config.yaml
num_hidden_layers: 14
hidden_size: 256
n_experts: 80
experts_per_token: 4
d_expert: 96
d_shared_expert: 128
hidden_act: "polyrelu"
moe_layers: [1, 2, 3, 4, 5, 6, 7, 8, 9, 10, 11, 12, 13]
router_score: "softmax"
normalize_top_k: true
routed_scale: 1.0
balance_loss: 0.00389
balance_bias: false
n_groups: 8
groups_per_token: 4
init_std_router: 0.00677
lr_router: 0.00078
vocab_size: 12153
norm: "rmsnorm"
norm_eps: 1e-06
tie_word_embeddings: "early"
optimizer: "muon_variant"
learning_rate: 0.0049
beta1: 0.9
batch_tokens: 32768
max_seq_len: 512
train_tokens: 260800000
max_steps: 7959
dataset: "wikipedia_en"
Below are experts of layer 2 (counted from 0) of a mixture-of-experts language model. Rows are named up (a neuron's input weights, with its number) and show model dimensions 0-255. Each number is 128 + 32 x the weight over its row's rms, rounded and kept within 0 to 255. Numbers have three digits each.
Before each expert's rows: a language model's description of what the expert responds to. This comes from a sample of Wikipedia text that the model never trained on.

# expert 5
Description: Initial consonant clusters
up0:129174062066079110100113180164105157104148129122137140187089185117097115133176135104123157132135097160122110081111114162061160123066131108072156154104088072130166128146145153115121132069133097101193063151115171126108169183128096120109155092087120119159150112105117140167139100115117150129112078117093074125089107106172172156137151125106153098126086077101120111126079112171195149126143156129083166141130115121111172112109173122106186080169172154222082095087133138142092176116122135143095151111119178092165104130198108174182112112163118156097138166124150128111081157065072072087094129202121134156109140096148171094112131159148181147136086130153155145130145159165090080127078155161138135133134083158114150161144156085087135093110150083105106168141167093092180088088140113

# expert 23
Description: Articles and determiners
up0:132177064098169117146124152076130118106182141145146138080043116223137133150111136080129119179135136122085138110134175114134124177134113099135175074128106026126152145123085152141136113141123186148129116152085099109121106146086093147157073123141107158102128126115139092168145142142157119142182191134142084094161076133093092151124166059141145140197093128129091149170140077123069107083139102160133081093099116130109136129122130151150142103135132193132111120106079138164100041154082136145097122153106133147125145121126154135077087220103147100074143196124122167121053102116141154106116088112135091137151110090136146094081070067179128147123122083141160139155134039101173123127121105119108097120110162101125122192144142105119111163029144150173156103107109113159142108116155127

# expert 39
Description: Short lowercase word starts
up0:077129108087128118148116120122124102120152094145112148116147127165127111136127124122036145085126150157142165147147128166113133148113130096074071189168131196140127087145159070092143133119157127171156077098137078131178103126138118118150143163100125215187124135130172152100154140172128079070114105214186113098142122118186132171128070157138124100170095114137112154156132107189153146072119135106110089157149146088099184116154155156065146171134186137169076153151121112104120139169153154075157125146126087151112189179124127136125134145113092054142158146171095140136135144172127131144138143080098068138122153118133115156136146206085167145131174112123085078157160079120115129156152170133214091079105121188092108132144066059077114099161099148140152162177113137061108111137136141

# expert 41
Description: Mid-word name fragments
up0:124081119139133152120113144117183157126124154109143170124175127117130168144194137122128078157083079182076160083142120099157163059133118164165187082106122180151115121094092138137140212128098144102085107110146143174149153137099134083134139108160057179127145165161170113083181115156155093110171148128069138188129137019097087091132155099122142127110140153111129092124151111107130134166159101139091100131083137104168140133184089149152134102103194132139124120123142104107134105147130094159158125090110129076181114158174106183132034103129147124121115106114114201098163161092115133125166105166147098109178070177101143096116176129110190064128129108188083175121122143127062142158145076114153147103098147161127154100175122112089152093107063164104093163108081086088140111114138138

# expert 59
Description: Paragraph breaks
up0:120164145140110103107106125077103083114124131134125146105162089129123095131132159146076097146105130119125100142149053128074128117092175176071107084132112101107111109097213189190077107134076140079119117137080113110152104144105143148144079175026184116180093122195121039151142137143184122105115094080115112153091184141155129139178118168132120089110122116174094149079125144108105134171099114156105132139108115164160100077128165112134169149061142091093158144124094098127124123136114090147125116099139138095145122154115142094141125104132086165185106079152153112155166124126154085122088098099146110127034116083140172153111156135132160110165154153101048128156083144156143140160147097185136195134125138156176120077098128114182101132110148067092115091209164083103177101127090117

# expert 44
Description: Proper-name head words
up0:153094122191163148101124053174163097070154183150146112131159110139119185148126078124174115138130198116160098150203174067103101171140131126107132122126109068123144106094110130081100128114149164160166160108133111110120160175082100179151181145111132114122131153081150138121127156105144163134148149131136110092131090092173126085103120142142148145135166071168201108087147108065121158082146138151169127155136159128150138134117110147143106071121074185184110131105196081150133131168080160156150106090109081116087084097140117097129200096098129104127128144104225093115131133133148132111103135173131155116114100186137121083142139115191136138119180122098152155102058081099124180103147096118066081131137106071118182172193073123126097115082096084159140123107115113129092132113046123

# expert 12
Description: Proper-name first words
up0:098075147121112091179166111148108148143086126168132114116103129107101083112119038161128111115139130193117097159122097198184175192163174138091123146139159135191142131077116184201082157101173073135106095111150088138140124118098085164081104132114078089126086110151144122185157171185130085144167149107149167143137128160129034173132174180105170075136113140128104173100104173142125157156100108097093130134073128147103109069108155151134106128198104083126154136144103062167153099157142088098098139163119183173127116139138131149143148128120059106131113129172127144107131079130202116152089105109140099161168169142166138100130103055093117104128183113100168134138162117104184145123164116156100104103110121105140128119108171120162059149195128082132148120147133112139109186094165123

# expert 62
Description: First-name and surname starts
up0:087162134074169191154073109080092061156163083108115067101076116131130150120127157163203136145120123112186133064102125134118082128186117141187168170087137154123113125137102145148164144151140116124131136120169108101125135069107178151170135118118100151114055088147136069050161147175115131156138168166070106079106116105139158095144045112138171175114119146100100174086161119143113155105163164069135097166125147110141148120091103117146195121109092135114121091168165113161099106138167109087097094156155096138154171173106144162157156062151051118122117125157111116112133151192137158139173158157074121185111103118156155126131115169128162150120153097079120061126122164197183122113155097128135095104120108095135123110145142134166186126072086132134105078148149165151105089097130186

# expert 50
Description: Digits, brackets and CJK bytes
up0:078118068178095156174127127100138168128210138136098154110215169108123128109145084130135171165109102144119139149133111131116160149157108201132138146134141127143129133110114187123096123084116134167160077052113161163117086152206070088140108132141114055098142153116136108098148123180102135138113187122099153145170109163156121129127093128072176114090175118087097121102081123131129146115110164086206067113149138098166152130087117136157192137142138140116154159107089089097176126153101129117107109170096147130155118044198070122099126106180163173184146158170101117124158139140187082159112141109105081106098135154123107078135132148118102119129138157076136115125082005152123133163082104130134153130104095136114173121115139107171153121123134072142132163102133067113067152108121068

# expert 56
Description: Articles and numerals
up0:172172105143086146104138154105144111116139095094084121117107123148126201086128121171140150168089158131087140158093143124107134110136109112186144074134126070102148085133100106119105118142115079131118149088075162112127041098109156192127103090105107131157091120068142183147147120119116149125210133193122147074173062147152078156170144094131173132070131180102081082120163034082044126142150140163092127147125169067084141148126128106142116102065139128145167167131157160129099086079104145131166118132145105123110148122106101119107087144122107089142148072084135146124118095119086073198110104134182091121086052162115122124106082103104061116113151163093119127187143092163107123095156145178103180164137145160138116119089102088102127180082103144129116119144183117124150127131167184

# expert 36
Description: Word-internal letter pieces
up0:055113111139109116136149121143178154136107121085201175118119154135106121169221165117134101154186091089151127148157119149118137201097133084222117136124145089207142116091196077173146203118125135087109115185107111153104095141133043074124090104096059085129141112202112118148143150134174153128119115105115086134112092128151102146061171136151146131130070109144111125171153146132179104153170186091175083107120162122113154087155153127070142127134131129111105127109126124145144121135094110119067115149085108107100158141093084171110171143148109103114109057141160142088123103095155153108131097066155168168145120097106135107126087090117141132090151116108083147079146061134171139133145111132182121196117142118133097114153113137130186080119141122147082131174115169097154056121110106

# expert 53
Description: Name-ending syllables
up0:076140113116064088191110078128214139163079132118110165130154107127137144158166149149116102118114165096154097127149164168141123140159151095155077148097120202191088121119088115063131110197089076115144154100142125150149176131105120124153190105124181098147132107127144095131186160130179112133154155122100096150179151145194171120119145145136078169123114123107134126126095117130160119138125126135093138119135120135081084141146139114102118109137099098099071132087130123153116138127124157104142095068175143099103156184163100099158138147104100109155115095094137092151057106092093151132127133141087151153151151141068088131114138158101138093140134098169209104153108196119137140115187112054119139111170000121173188091166143115187119067138168168150077120187119148141112117135060148